Weights of a small mixture-of-experts language model, trained from scratch on English Wikipedia: 35.2M parameters, a softmax router.
Below are experts of layer 5 (counted from 0) of a mixture-of-experts language model. Rows are named router (the router's row for the expert), gate (a neuron's input weights, with its number), up (a neuron's input weights, with its number), down (a neuron's output weights, with its number) and show model dimensions 96-191. Each number is 128 + 32 x the weight over its row's rms, rounded and kept within 0 to 255. Numbers have three digits each.
After each expert's rows: a language model's description of what the expert responds to. This comes from a sample of Wikipedia text that the model never trained on.

# expert 23
router:116166159073117104151134125105146129177159159168096129123110158118125148163108125231135179103160157058131046102152144137123116142091106092100192071154187137166175159127183135080095093103131116147135159145167149145093116153128081102177111112120069106163100128104099106165113136149065094131
gate0:155102152143127116127127121183159117128144159104096149114159199139150124121078120169138128155176110123163085114095121116142101125095111125119084056119116139116194138148142107142134113126184129107114141149083182147082141148121104136118185087141090152122134152086176088179164085162087053062
up0:195128134166098102171141132102129139113092173166176099154153133116151133131154130138116120096081095151185132069178156117109117131147116052156134131166117131138048105072091149109131104108154175133166072076102167159155109110127141111135144060101135053157125076108084152101111099169126122114
down0:124133158119124183144070115158138102130110161171125118131122157134104102079158142130124101116105177124096149076141177191119125163127145100061181154118096141134114136084100103157110156112084167144146127141116075112123108111169174112157194128132113150113170138176154103100041157068131173179
gate1:092148111130164129157152061084159126174121138153121132132070146115087147121124183159072111105121142117067095144171107214143122135112172123089139112160145069138092153046122096136144079131152117147084136130140141207093150167154165109047100107112142104142168123136096099104133073136063187164
up1:179194152168092128111163129131163139141172157152157147143125109076157144164145125143150087165146170101093127135194098129093129132087086108132100090146102086131103147135167089108149149095099124107136130066141164127166110169187225097153097129176121194121062114144156135060114161122150168105
down1:072156118108074089101133141143132080128123145198092171128135126146058112110143182112172133132175109116179032153126103101140152183120129105091155222142138149156098124229139166100099162118154088129129111230154126111146140111101139170160149052126157120140121143111135098124181084130112134107
gate2:064159171105033092153116144123123133091105140143119155147122176180104128107087171154133150063125114061159080098110181118113122148155165122143128121127230168137162129149103159118115134125111122108153169141107112115153192125134095116156152085224128159115134102072131082134085050135079113097
up2:096199132140102138108098131120119190079156118106178107151100130148087166137092123151050161140151125079102121126107133123144108068135111174107130053066147159129106163164108062124205126059091082158139177175135093076142121097132165152107156115172090194107121099083131146087068111143119082159
down2:074114173164147116129145180067124132087144108074072102150143119166128094180109106196133113164106122120126032133130157171129141165164067131139207155156132178097125100157172109138139093124193079200141172145122122111144109088110067141129128111143090089092091054147118148118157124100149131085
gate3:109092124111173111169108128099105157128088140135212161135129179161128110153174175127115118121104124118109102095086172117143157194114135097149150137183205106076095113148116125120152130123158103118113150127191142132167131138123120087123150147137153092228192109092087185093154104068163141152
up3:154150207117142145100094156089142173170164112117090096149119116161105141148112112125119165171141121149103150120139133141091083134134150128118119186122125133099173163159165081159167098145147131116170087159071077117112135088183196186020127178140125144074114114189100097172106083100135117131
down3:149154172104123138167112142140186051101138141124081138151098077047097109137136120093154108161142130135158163100127143072118176148158114162151102117125132109148154184124093129133144049151173150170109106149114103111089088130147097154124098137123158173101129171189174129194148138125057129120
gate4:089125198061135122154137162195102165136097156110114145155116170103101224142078156149098138107135140087146095102088158178149099152118120070145165142135196086147086115154130150108098108114115116100088167178094163141125123116103143163146153049188160026131128142102125170120081111095100149148
up4:131135151084128157102133127088157126120115163114156129119161128149131110122055105191122108119168135122123130086166113179083125088075113165095150112081157127108125155087155105144121117158147109115107095137088109182155084094153105149134122120107090161176099194090107144167127167099153083180
down4:129113134107166141095155150156124121110109124145114153149129216104078145127140115165138154137085140135099136144125194199104176132093144096141101188111187103103084120117139159091074093147158122082163135052123172162107116144107125106096151082213226083150140175128146110093129144158081119167
Month names and entertainment words, such as Film, review, show, rock, story, plus profanity pieces like f(uck)ing.

# expert 3
router:144091172131095123161121110142143152138143166188072121062157172162100127138083187217172166094143140099137063111162169109111127146155100090101124066104120120168194157098148134071106144140105109102096168134148171150095140125164105107163115106121064121154126126107089078163105099135100113163
gate0:154113144115117159136137149135151131131108125117125103081182177113115141160151210152118110135191064125158108074133137137089074139132113114151139101080088098128111111102090202133123133105116130140132152172079136138089133104124124178197132114093093160133169155107148082102112080063118077194
up0:109066148188078073092113118156143117146144113143158128151144100155126111147118169145109135111097152134111118070136167113131069192214158101102110128098143126124128100123135109134150099063097102185088134086112146152152135158159146079162133045110166026155100076121177155113186192125148116128
down0:101136090176116166120111181084096099166172149129152182110113095092191120120105091103101182102121122106127041124067142106124123167110208107153088181181132119083106175137151118107183116118125162163125132117133133107107196138162133104169142142131156135134123100117155148141069096124109115128
gate1:052113109105082102173203123116175144118102129130099131151163162087123171136132192132144127134148141059126084146185123172157137136143122092131171165187137090115150148148131159124133064131068141139084171122152117111136128093179080094189100143178130075118116153124093040083114168150125138145
up1:094129187093150096165091140133120080167076115102088134126125135153121149133044125145070144142094092098095127108102138094106039178121183166123056122131105133117123074113121174105179178118118169114188114181133126174114138129104172128161167140047086163160177113118148076173083123143132120096
down1:118069113169082178079110137075122133129137081128167104133141122142114146150126155098108110139125161182161144107141108159096169116076180093114125175162048108107194165137122155116061140169027133119152102155152088132129119086152122069134136081142133124132154176166125126150074114095074113127
gate2:082028128160111125154159131130124124101078160108079171140129121159096141196103068124183126121134186107151125125047128153154131087169129103127123173069110169143118136123141158105165146185068097109090147129084129150120096144099148070136129132129121172156129122164087130104070129088131101154
up2:157084194107173116137183072165143162142169152150129158113110113151176129153130117072138080148165086111130144138090114136102104107183108125114138135083112109131040131123115149074136156123140089176085123151049163136182084122119159119117138169114134077157090182108152131103110129157146101140
down2:098121173116120110121102118157186131156130103143135166104139108207118106121148090179117115128144094175104165155096104099151106102154106155077091172102153176161119138212158144146165086131116135078117133136110159118132126116156145090143055095092163183117169147141124085109128146189148118112
gate3:088180103136107170152105204093147098149116145112079118145198144140112169158107127167138111146103179172105139103123156064083124092133194140139139123152113151155142128094153153132136139134162109067102158168125136144145120206177142138122181183153153096118190159109195114158091096065158137138
up3:149197155095114113132068154044148136121105121117122087174131119086084111198068142133194166140117142148173097133186124154169125049177152080151098164077152122148144094130085145147144134170166129134089151178160176101169140116174114146134175142111167122159182085157092130154113105206208050129
down3:085057115079148105112104128104147100143127108103102130174075178075167100099125115127189132133123137140133195087183196052128102125112120181156128097126111134146101096120105104177179172089131144104074080172145119111142164137141143123116122119110149115115103153133128122126137073128165162093
gate4:029103107152155097122102141108140132156105159160143105093132143076085158116033132117133118158112159175114141133161140076063141132102126155129122150132127174077131107138149128147119159183169031117169187139133123105138149098161113084101150113117115083167151113143128169149078145161142101111
up4:152103138107138104114133096139134103132159139124105203131078155092142103153160145091124165100111138167136145171141149105145156085161118103151134102078154164105075031166149104134166038118108102108134116137106150114096134201161120085082097078147151137236150147173157171164160137122126113142
down4:163127152103142128097155005067175117109158118101160169130155171132102130088109230146152166094099148163114163140143074160165174135138157139157156176148171164118100075056174179128110089127116121112085141128174121164169089143153094136092098123133180110157153190178121151115112148164134145096
Capitalized content words and word pieces on military, sport and science topics, such as War, Air, Olymp(iad), Grand, trib(al).

# expert 14
router:097125157090131111181151144125158147167126138152103111076091153120122155143122153213162155132148166066139060121139145136115120172126139105097151112129140086153149160088187140139127109118142138149110132135148153129122160103183087082145116132147128105151157173118113047230099114140104095143
gate0:065142115172092148097194094118152136138099137139128145126170169082122151110121149155131129169156070136126085104132167078097167179155147097156146116110148118159149155098166162091130124121126088164171143168116084128113143061132094121145179067171124082106091149072055062161124177132107080124
up0:148112090137127075151126130164131141119123181091120096163127106169144157194098161119156116092076145048175124117152150088101115100096070105115175145131105131133087110099175132162112107194167120088089127126115134084169126099073097177117109178113108105098159107099153162101157138162133112143
down0:125193143174148131097139101132140126142176148110190157139104064103118152081133086197129156137128108152097031118141113172166104113126131054120156081095100129147106147062119067149114160146150099097134123203116076074135138072121113091101152083183102112128130119048125104135160132138126100137
gate1:110164127127080108113130129160142126140134168163071140109110145130115145156071149196125134107166159073126088091144103147107102133093088108125158094147118049183167101134198147082101114125112161157107130080126133164126106088139079070133132104146095124152118175118106033113111170197092133138
up1:107153110143146083094111120113164136121118108131105063099129163135141148161062146199140101118197166081113136140109068127166136131101098161124163135134105063150128106143165104146091116136085128125132091122110118102129118109149086105107154140113117119149144160173111052142153151167134172185
down1:112132183117132124061177105162077097110180103148137134126114111143117121125147153181185152128141115143100019053143085138090110071152059148148138121167128085080138181086192165117103117134135102122146158155143164169136145107124134125109104087169085115128143135138098089128146134170177079108
gate2:137106142129135133115074183135091122155111156143152162076148151122122166132073116096070095078145073141215093142133189098124084104127076125123172085120113084103159141099109168106128076133121100105151154119135105135120151149144104126185155136151105156132128151103124144121122118151168129202
up2:132120160142104144147166141091185097111162119140136140134113154117126114130134152125114117143084180091089139100143077130111185160104126051101091118086133244193098125135166106086108119104140130109090145051147130115159142095084166103042099127129129063135061139078178126076128072105111118088
down2:089139157103154111124097147109156150066126184094179127138103130123124082149181164115078133153092115131105135141177109144106161098132166110090147118116141144201145066122158142144152169110127068095143172110145145130116081141102145154107164054176116096115088118143173114122108103125113131158
gate3:176157168108118144055099120116100148125206130120152126127134188119096117140101133105102103141217078074139133132152150161146142123143181123078108132041148126096148109147153117069092096145067142148128142071150101152116157120130131162116111121138128107139134155074132130118128156192114096126
up3:139118071108110121136137156152150083155116103148126148058124167125104102146133107099112129123151143143181117081142122126148116103087166141134120118168178123123083135186094136109150141182133129103129161076134131120137112085140104108109154109180127123115121081181141149147085108165166104220
down3:129053171149141154115147125160127122100066122148195171198159070120112117095161119082081193117162110164092174101099155155095071122133122141141108132118134131093112150158128138059075151081093111130130097085069082128139141055096112145139200117172148126098106175134115070114128140120178075164
gate4:127176145106138175119163144154133094115121117098153137079146162152130171128123104136090150133123163138111130154136104144093148139127098103071124146082127096143163100178156182069140067140122138101087137130091192190112089125119087150155155130152120151161062134125156111148054139103090070109
up4:148128145121139118124115104151110160146117092185106145135117129139110076117104185170094107129132105024140123115168175088159087156126155162161158110137166135094155167155091154123111147062111127219154122183172104104116166076132149082157146090129116148089180130137060121104128108154186154157
down4:110103164129133103145099143194141119103166137166110108117092074157140107139140166170168087126125114106135198133113133173138161099127102149204119088127202102114141160105142179129065088104074131151070090160106142118098123130104160127089172090128141122126121164117121101163075103137160164117
Country, city and nationality names and final pieces of proper names, such as China, British, London, Labour, Costa R-ica.

# expert 6
router:103159153088120090161137140156163141154086144191106171122123160169094136100127202205117135096178129090156040089150204142102102140155132102097160129130128092173137093092166151094106132128129119177115149167136185136093134093148086121159149115153075115131118162094115105180145091151075125193
gate0:153139107102171128183152121145084118197133143112090157131110163089119148143172148131099085188123169140101123158177144138122166110136146120103161114166139104165186207146165127061078112059105116144129114204112132102153117122131155094141105124151095121117126119128132133148157154181200171145
up0:177124120109148135169135145125107158148096246104124170165097102151130085115203129120107077158077155122106129107131143110150181112174144177144105128146128097142153096064119121091085121101070097143115122166114191085121060099082145181149116138151123120124146184157163127086187164147174144163
down0:146112137116100143136131129097141123087167157056141115116095150148121172149118104097145143138155153135090183136071143160177158114099140135126137140125032145097116139139095112180107108157168106159127016124167117116146156068099143101133110142106137081168139127164178089125106111135128089143
gate1:163177176127082112106162205155163136140097076125043161044093156127113156166089129153128082183188107133190103122165132175162160157114092166141122090089145068120169093092129135148115085159159135122127161089146093132098114108135152111100100145160152136162184134102134156170124133083153100148
up1:187128131155116117143103187196146117122086097153074128120144151173122131102082157120139101141126090142164128118146191122113135154129142150151145127076117066080111123096183121167140101103167160090158146067133082081111143126167111138068115148158191160181132162144136140101140162070108138155
down1:125093117073146114157127138150133145121093103173139142133155083069137123093074188124107095135146176112132255102139120101103154108126155143113135132093125115177089082145059148065118120133181123135125095111078088110133140168110113162115150090093097134148145140135203077171091109098151144107
gate2:107158119095150128208203172115089145196126169124152134131089145114151143067129130148107166083146152103169113116190140109161108124126099107117167130160115113123160147160122166068105073090145131161204120145157108126119162099182140126128082120100079153140124131156107109179094120181109130115
up2:119122142085115110138096133154156130133135101122125116117168136160156152138121110141192099145133178090139129143116127129116129154127156132102149175145103147102129080127128115144141184169114140101116114115144164155142107162095172099174112104147089084141120095101149114137158119046189081158
down2:132120117125113177157098121140123163190116161145178127102110135129098082077196153184112124083070103099141038147162122078158098203117099113120119152132101120180149159134146169139133088117129122105047144175129134095103191134181153125186083147157154161130143127128137151099143111118108146115
gate3:099161186118094082114183138150149069094100133200102059118109193153151142139118105168146175156137093063107090102105122129092145115106135134138156122161093062135124132085094130095097132138110118138133089119139133133088148147132114125135094139152117092132143179117069111188113132089053057102
up3:088136139147156119081117161201110088141076107164136158108161089065101167122152136105152106141157155102073126078134118155159119137131118144133118134122171066105192121101067069127090152102162147063152127185092145110120181171157089153148145089185111152084088145155134113128117150116148142111
down3:081100126091050023182124143096123151221131137079127122171130058147152160075161204151125172129161126170093161096085111121085107104115170099204124128139067122144110092139101105139112097138146166058087145160148188160185101173138130135090095114111163127139134125133153127149104081129079143138
gate4:109135201126133054117150111255128197111175138151115127092179094115125096183079137108088165097141151107159130118146124168086119087110115158084103129130107098098133108107137122144118216190152146115161102164163094135174098084105056123125198132101168112116156124122152157137142121134151159131
up4:154088110111159172141149107133177086142096116123113161131149149126048161136092049118101160111130137109095130155162129195155184103174119103155127124173146138188155127116107115073170138151067122177115174141154095148054158142124140114151052088107133116152093139160061157185100108155106127127
down4:135111125100151165129131140168076143131158169095154138079130152086169131186091137119183133066122138181143165084155118152072078168065128187154103125104228092117037145120142133123152109175133105121115118131105178094125144093215114145081137211110120138099107117141070142101111115147107075093
Numbers, units and symbols in infobox data: coordinates (°N, ″E), distances and elevations (km, m, ft), list line breaks.

# expert 22
router:091107165111134120150155156122148154172108136168115139111133149144087119131093136235121139124174154107173063091153139139123096128152121030109169126153172120141141160140171155115117096148122105141114132157136201168134153137127108089201161129155052114142118136110092088146104136151094100163
gate0:130137137032100118133111088147113117144132137149076152141066103162132096114085141153195122063136149169154100120136141173137118150116059103050117138185158108153128121122151164069140128179171137166136216130142154100140106156146079145169141165101149125090110102085093136171112123170099113169
up0:133109130026111165078108100174138086143147115130090170154082098159162116121123130130143111053141143161099127123177099167108097154143088133045155134177095120138140132161173170139164085128176152135131154146141130103166102127157105141110141181105183075066148147085110142120119123172121138119
down0:164074143101128139130163089125177103107094137163126167176120095127088156072093165108162188137150125105136094109088121192085134182129106144159135124159176168123148118105114127110138199137134155092112164158111125093102194096113119151090168168130198137031197109102086151082161148154196146103
gate1:138156119139065046168142116095129202200181177177083149098091155086085138106097157174141133124140143069127083137191150085139105165143108122112170101164182127146191117134106126078136114120138190178083149142137127150050145141130126100160131051158050117127115120089114067164113094189144108137
up1:119144131107135225133168111182182072114123125124105116123158126143185174148125157133106145122132147134137095043108147162064120167115121080103115087114112096183118103068150183170092162103143076095155163141139152129188125075124063131067094156138145116138105150181127131131177124096106108113
down1:096096085146149229091119095144131107128072119167111111162180126150195115064110125101120165118153132103139201157086114123145122141107106149114064133062168131141078075120139120205139149183128092067145158151107096089156149050159116171129134212127190112126143144167166125132176120116138156108
gate2:127101148109129101102255136172162129124121116156118157078129167166118145106193094184079173179119136115122114135137176149128093160113112130152013111148201137134120151120135087112153138085123165121098151162135078107148132084128141128141052152161146087115130135136084102168070112109136158137
up2:133123128123147182127100146101125095075123114148115098191155147079130130255128173186106105123117132130122113103093118193043143080077106083130225113128111105142202119120123162157133134154078150132151131133107117160075132119142130107105094106111111117168092106096135140104137127149097200128
down2:142061116106156146102147163108119120147203105134064148161138164108156127148129108139147179143110079125090089176091038184131077091152179158137122126122120128163146131094147182115143163142072125195128123147159208161117116167176124113116098138150126109145108151169115208105149111097121122123
gate3:121135101117132121108131125083085160168150173179118151068139146189134154107125156184123133101234138084189105127116170121147124227133119170135101145230075094134135125106057166151135163174075127162124148174161144202111127089159102086099134104139130186099146102140153134080107128136120150136
up3:139153108093172157119166087113097163157128098134116167107158118160118133117119088145105159143170110120144131195103175134193144162139123080143132124110172125104101129127089113149118128165094140141148121151122151126165053135178117085159123118115134146085175177132186068078098097090143139140
down3:119132152132106139182114144085136164074116142103151137165139122180149089160122094127146148139084139098142125093137082100189127161093093105137139148035165116140096115186122118128133096150138082103156098146165138128133079163113138069148113112132127103131088057163062163090098158106143128148
gate4:116122138155134211165112143173168115139111120133147114155152121154092114129139105118143169086169180112124103125122040107122164141196129148086129113124170132134118120096193158221161114156115107082214127087135137155121182159116146148145108150117141089128095148080149166116139110071131113193
up4:114049164151110159170141098154164110103118166090143143127144142067128159113167134130145117074118161131164134122088088118098090119135174145083134119232158124182092136051140129128134082201092164097099175083145171173097221067159133105147147109089133130128121102134130145135185121087140094144
down4:189138124095116147116168150141184079110153149143115152143161156146176111109111137074132149091166140120075104111145058137151137117115121169139134070115169128114159088131176068097137162089118182142080068119102094071104144093076141078089158104084162136125115138196093110124121085123131101066
Digit pieces inside years, dates, times, ISBNs and amounts, such as 1943, 19:20, million, plus sentence-ending periods.

# expert 13
router:143142163107133099164188126136123160172104169212084164105127139155093144114127182214098185096140145057132044088155153125078112174128139072057112094138136106165174142111154168098103108147117148123087144143146130152118141112147096109155108095180127104145127145140115068185116121182124103143
gate0:112146169116131108144154121133123150163155146140131139187121107125127135121142145172164115108169190188152093079218222131132150161091114136128180146114137143155139139100126128093104123116150131147140108140132175114138133130110113136093169111134074120154140088113142136154094114153096125129
up0:105102129131105086164083124083109087157128152116137092106131167123120103144129122141085131139046039084129143134092086077126075098138150121115110063160116159126139099119144173174146121162124128136147100122100095159074118141111130107169133109132141133140109131125095069126159154127115032167
down0:073105123165172104094201124142121163124127134102095137136131149152206141060134106147140069092056135147132113156123165132118146136174148111147070139138169066068134153114122142138068090114181174095137207149164143126120191150169138124130158049195127121103123080117064133140187169132077019154
gate1:170126140170131094107200020136098105134107105113158153149160096124082128163153144140113134135165149146070119125055169105075122127112175098154190132209191153195143133131162154159149094082118124136095128163126144129152113153212115147170194125140109092164133147138094127098146123182134159136
up1:161114111170116066078197095138096133137098119173140163137154134165089129160136123111124153128170123086090131156069118122116156137100157118154144134250094126136164095127191122137184080133097147119099148131183148133148110194126100137117157098085138152138054178140113128084142151129101171113
down1:108086101163135076136112128119183119213135112100125150138137096101030084155087113052121133126104123122123097106104146117082097142100176053159131080125139147131173146132123121188163156151080099133147157139156104174145117117185092146077201176107103124129080152123102115121078131183088116126
gate2:162118123145104135161159119172136071153090154160071143067038112124134105118181129154170104098186086091104091172170093138145169185159096119121180093124129132151164139154109089116124104138152093144131131093137151136113160069150098119141135168107087149130159119143105074105115177172094093127
up2:104081056122129104126072117089095096109069192149143083134140153137149060092131147173071158135157108144091132072078119131136109104110129054136112162120171131127131093137155126142128137067116113184129135037133135100135179190112089102155141138151116167129153197158108103143122153187136113127
down2:142141092128152168085129132131135130092138118228137092170167116117122101134127141122067136192143226132126032166089161105130107147092113085111158110100178083124099103152147135125129132085139176161135151116156095125148162107083143123165097092139139192120102126182159095120095134137178109124
gate3:034183100174130150147165217106096158157151112156111112119123133145127177111153105154093127092137133156120129112131146122164118166152194153128115073150102149152189114160166083119091085155157068138210109164162105167134169217077148142127147132158135152139108087190098097148137117164138127143
up3:088085088157111116120131233159131143145145132137139130111154104133163108111145175117123093095116109136102129161174133193148097124156204145136135132131127154108158143201160113145109095071154097094164093169099130147106165198070146132138106100121127143119075048153096054173103138103149093166
down3:095145118141123143186141168086173151094123171133136132170161168110121069110157117152145111114123116134082255117143146180115142078109148135093145181088127152141100124172133116132034144134105090138185104139108111129143175143058171179128150103113169173135121122123114156164122144112162151156
gate4:074157136110108081126113123137131196136181130151035103131141134119158142100053171184098158190118152109105100126116140139085088137158115150174113149064134050123110090082146096101104156138179135068110148108205092170141116148122094131187130128139106061124113117088097131119137136123105125127
up4:166144128109174118119127077098106183129148125122069060100123095100104129095137199138113173153104086085117125113090154129137112198098136136155097151127113102118107143158117151089128151115121117098152132120188159135147084106125099135175139151154118137139093159149084123130119161166128127185
down4:144109128157162132135118129098090104073157117156170083122144125135110129095152147140071119087100185078097114101116125123138129135115073173149126152143097115101116162125128138100117151146125156108090145153150105166246186154172141149199139235131111099086162125077159155129087098132123114096
Pipe separators and numbers inside wiki tables of sports standings, election results and race scores, such as |, 0;, 3;, Ret;.

# expert 18
router:089119162090120123158148101164155151132117166191089152090146183112100141109117143202105161113164146086133041119144159148137094171144129098088168111142170074162185150119164111089093130104138126128108129146145186160110143097146130062150099111152108099139122137104105098173110121099109112109
gate0:120116153150046157111131169105145143120159109123144180108151156168104130157098123146179085177119159101115107160139152103098133112139151096158163144082121164122140075117146179078073091085135187124123132175133127129154066136164116137184068119100103108103146158101099102173147160153139125100
up0:116109133114123133126165085107168166122144127084155185122180166094146182116123085093138123148121186155114104137108110141087103115116151110118134167087106119095120133138048152183080140041174222127095114143107123134088087135197103099134080162098134066073147158133133111144165107056134112136
down0:134159153147106130092103144148109083126114146133132089108142094165090174099173078156097142169088150132135150089120179073190146137167115098125121127136114144105151159100150144152114076105157089145077085156103223126128134144101176150125154143181122096139158107121154109178161106150164148075
gate1:124095147115111109100166102142175139128157136114109154131154099094128121112000111158181189116137165088166102093096145105119059106183148091146118160108093128167139139000144097072139130164148100166079142069144158161146123159159105139179150132108138096066152095148166142147128182173109127099
up1:141158136176148105092116147063060104151150146111110140085040126158168139084127109136162143122121089122167138168018149096168255138145146114109094035120091144153098113147157134121161144169090149171098139142166137160176044141126134128135163119144123103083137208151124114093122159142108125134
down1:167137138109189138119165093134088142095151094106139113184138130095113148135157125188131154101074097111086049090185162109094148081167090125118056162189122101152137132151142171202108135175179119133094132121123105162084148128115121106160145159146137082094115116166151192095161182144104158192
gate2:126122157111129060129085072111017178122096111076101073168149149170176081137136135174094147157145147174149097165129126141138102152150170104149143174072084107099167053136134105153091104097149144129152144133167119123168134120138102129165198117159125193148116098166150139112119083186140125111
up2:155117139115172162145137107082167076111117131133162153095101159130098161086142149140151116158077144092155134153094146128027167119097114124148157139132155123154123178091081127083091148133133093077128113153127171155098128151144092122116109091068117147143162033101095096109167159098128105117
down2:155159100137069101180111117157074153090158128113141095135122137135122163183140068135171129169122129137126053131148139067186138166078091152161142188110173113082122107143094098097122124074102183093118148137117108103134140126122116143171112135132056146123082142139125064136115148118138125105
gate3:139159130157129136202153084109129193131140093172117171219086114148148205075091114152175144123166153155147099122152102163087172166180090134110117107136086123129133074141130110189121093153088146129102195128156116131147109149124154112120088146160083146113120122176120108097130125126108151106
up3:136153127154166134138168089181090145143131087167135145163150094161166135129190136131121105191142093135136125154163109178177179139182078173193125137168108107100104080202114148169125083163136133096142138175178137094179109067186177114105183141134146098074179118129091144078146144081124172112
down3:144120214171120105084178151159056156109101104113109170165102171170136167134122121127137107152163137136029137143088144123160164074136110164106108144122115109097074131082161135118121149067085181099176101109132125058114098089129141104085118135135097178144170121120163124124104174079147181107
gate4:108103195139136117102162124115131094107117078163085189160148156104141128092137125154160133141149104112121101125156053156114176146128099111114173130105129099153149062106113100085150088113122171109167144157183135157132063131158156123157093105167135175115139158037108095117169153123117091067
up4:109165142122178106152110110081107099179122195145083125121117123206132150113136111130166042106128122111108140127135073136134160123061197127108121106124127205092095097189148167132140119078063085095130170128154137144123054153116141075150084197126126154121116152132142115134156109163176132126
down4:123088118173127142129113126067157158131124132143103065219153134123148089111111162188153130138121162139102145115079157119132105180168132145101201083134112143130155102080121169151150131153117127122193099138093138074098130130155200138178161099201130170135083112096099146158063179116105107129
Pipes, blanks, line breaks and small numbers inside statistics tables for football lineups, racing results and election figures, such as FW, DF, 2–0.

# expert 12
router:095160146106113079128157118149152132151176151188103165125131167138120160154111170186139139053170176074148051171163135129083087184119143075101166114149160096161166161100185198115113121173155119139097123147133155160125135100138136129172132149158050113129153153135090112169127092144081110115
gate0:077106193120129103099126155209130090129159116179104177091138120097152149127174179146144177134140124096139106164124094125117152120101081152159116163113209116142202102139142087124096135151141116120115130178109169140114185112165127095131118130133111122136155161147113108110125093113096151057
up0:120144089103212156187099126103093069150118168137172098102186072126121118117147176132116097113061134110118131121120111094156099122105095116108068101134067200205106129149156119103099100111091070132110108146143137107155128133166064103110141114100105145148129097119154136132171124173051124141
down0:113144152091128134078157150114138125088145182108154119145146102143128088120095177166110121101081133104115101195145157128167083091217166069153160123124136134151151131179142173144131126191164136143093114129156103111184075115175153134052084172203109124131126166128148189128083087148148151113
gate1:084111146074083074103130122149135152108110140169123110140133139223138172124090167141153143148130174090101096098103105088108090172125180138108147140129156102105197115124183139127101159129091135166122182148109179142113206096154105077108115105130140138113197170097124096092125107182093135110
up1:156135140078117156091101100082146125134125153153154103111171163106115074165158085118087154182149143147124155115148159169136119150093146106094182113126133171160125136138136121125143180122125119090146152115091125166162100211137161071151124127159113153166122130112141113118102156143156186188
down1:167079099080118047156090174135147164158146097103148148105100163144174158152128125133143119169120114098133080129147153057131083181154103136064140182104116113137162126121146122114161143120164108076148201146139119124134198101182123078149152099099125106152156120147117119129081073167153119181
gate2:129115170114085125202129098191133124112107142143047135116125219129094168142130104156164145152171087116169102106071145130152116144105174132063169115140117105175153090114116153143189134110111144088088133170114146150123089125134124111166110102152155117109121188112142110224078154136092142171
up2:195117096132121173095117149117166095145096118149125149127138084139119091083159155128077136117122105148129136135167146141152126168180127032109087078138149129117141121136219135046093119110135084142202119138099123163125186098105117121113123115156078146155163095127082132073091119115130123095
down2:127110174109115106109115146118130137124135063107163098138086123111112175054097112108097136101112134129137209122151100146099120152186191038123137117091109146093116179083176136102158146104131054143133186132139143192164189114136123106172102130168109159084136086126127131082154133117097132144
gate3:144145167102189123072179126127082152059179110099131175128130082167144086123160142185111107128118079147062129147184106113160115167129144119092133134115118179139106091123154138087171141120098152148118150156087125090165107142146123131106192137157109060129138138113163125112130130177081065082
up3:106030072128114102133157100127099108092099138074077136121074169137143147136144091090128151145118144103124137107067129153098137136152106104139144084137110166058180122133083132126116180116077101103132067106149083170111112189078098126127151128103129144053096162163114089147171101111127189143
down3:131162157121161099136115102127090127168118212157147074134128175113110094120080135174148150115166157177178094153142177144126114164078108187193173123110117072143115095140138156100126115163128152100124125132137168127109114141142132158131174117126121149095122153112174225117165145056160132112
gate4:143135182083164142132157153131153097114099161187126103142121130175092154203114108122172130090083188115102110108152101057133133093133141122106155127146099124153157101134115150129154188135091095131102113146090167157178185094121117113130158109175168087127102142144099129118098094177044058136
up4:172126167114149181108160153161079025134132140169136067178067117156127153155163081100150190032122160123120121108095138072085120118146136140095161087118086179071097084087169185124181161144108131165107086135043101176138101140145117111120170119080144122084156179169086122111120123104114150128
down4:129137093134148111092119141182141064153135126159129082169085132126108152129112125164147161136097080101085194172109079098141123128100100119123207139092153171065147130151136144100192192105110174151111112136101163104143136098147141129054144183150158094097118165139105085117142120087116122165
Past participles and verb suffixes after was, to or he, such as held, won, released, made, used, -ated, -ed, -ing.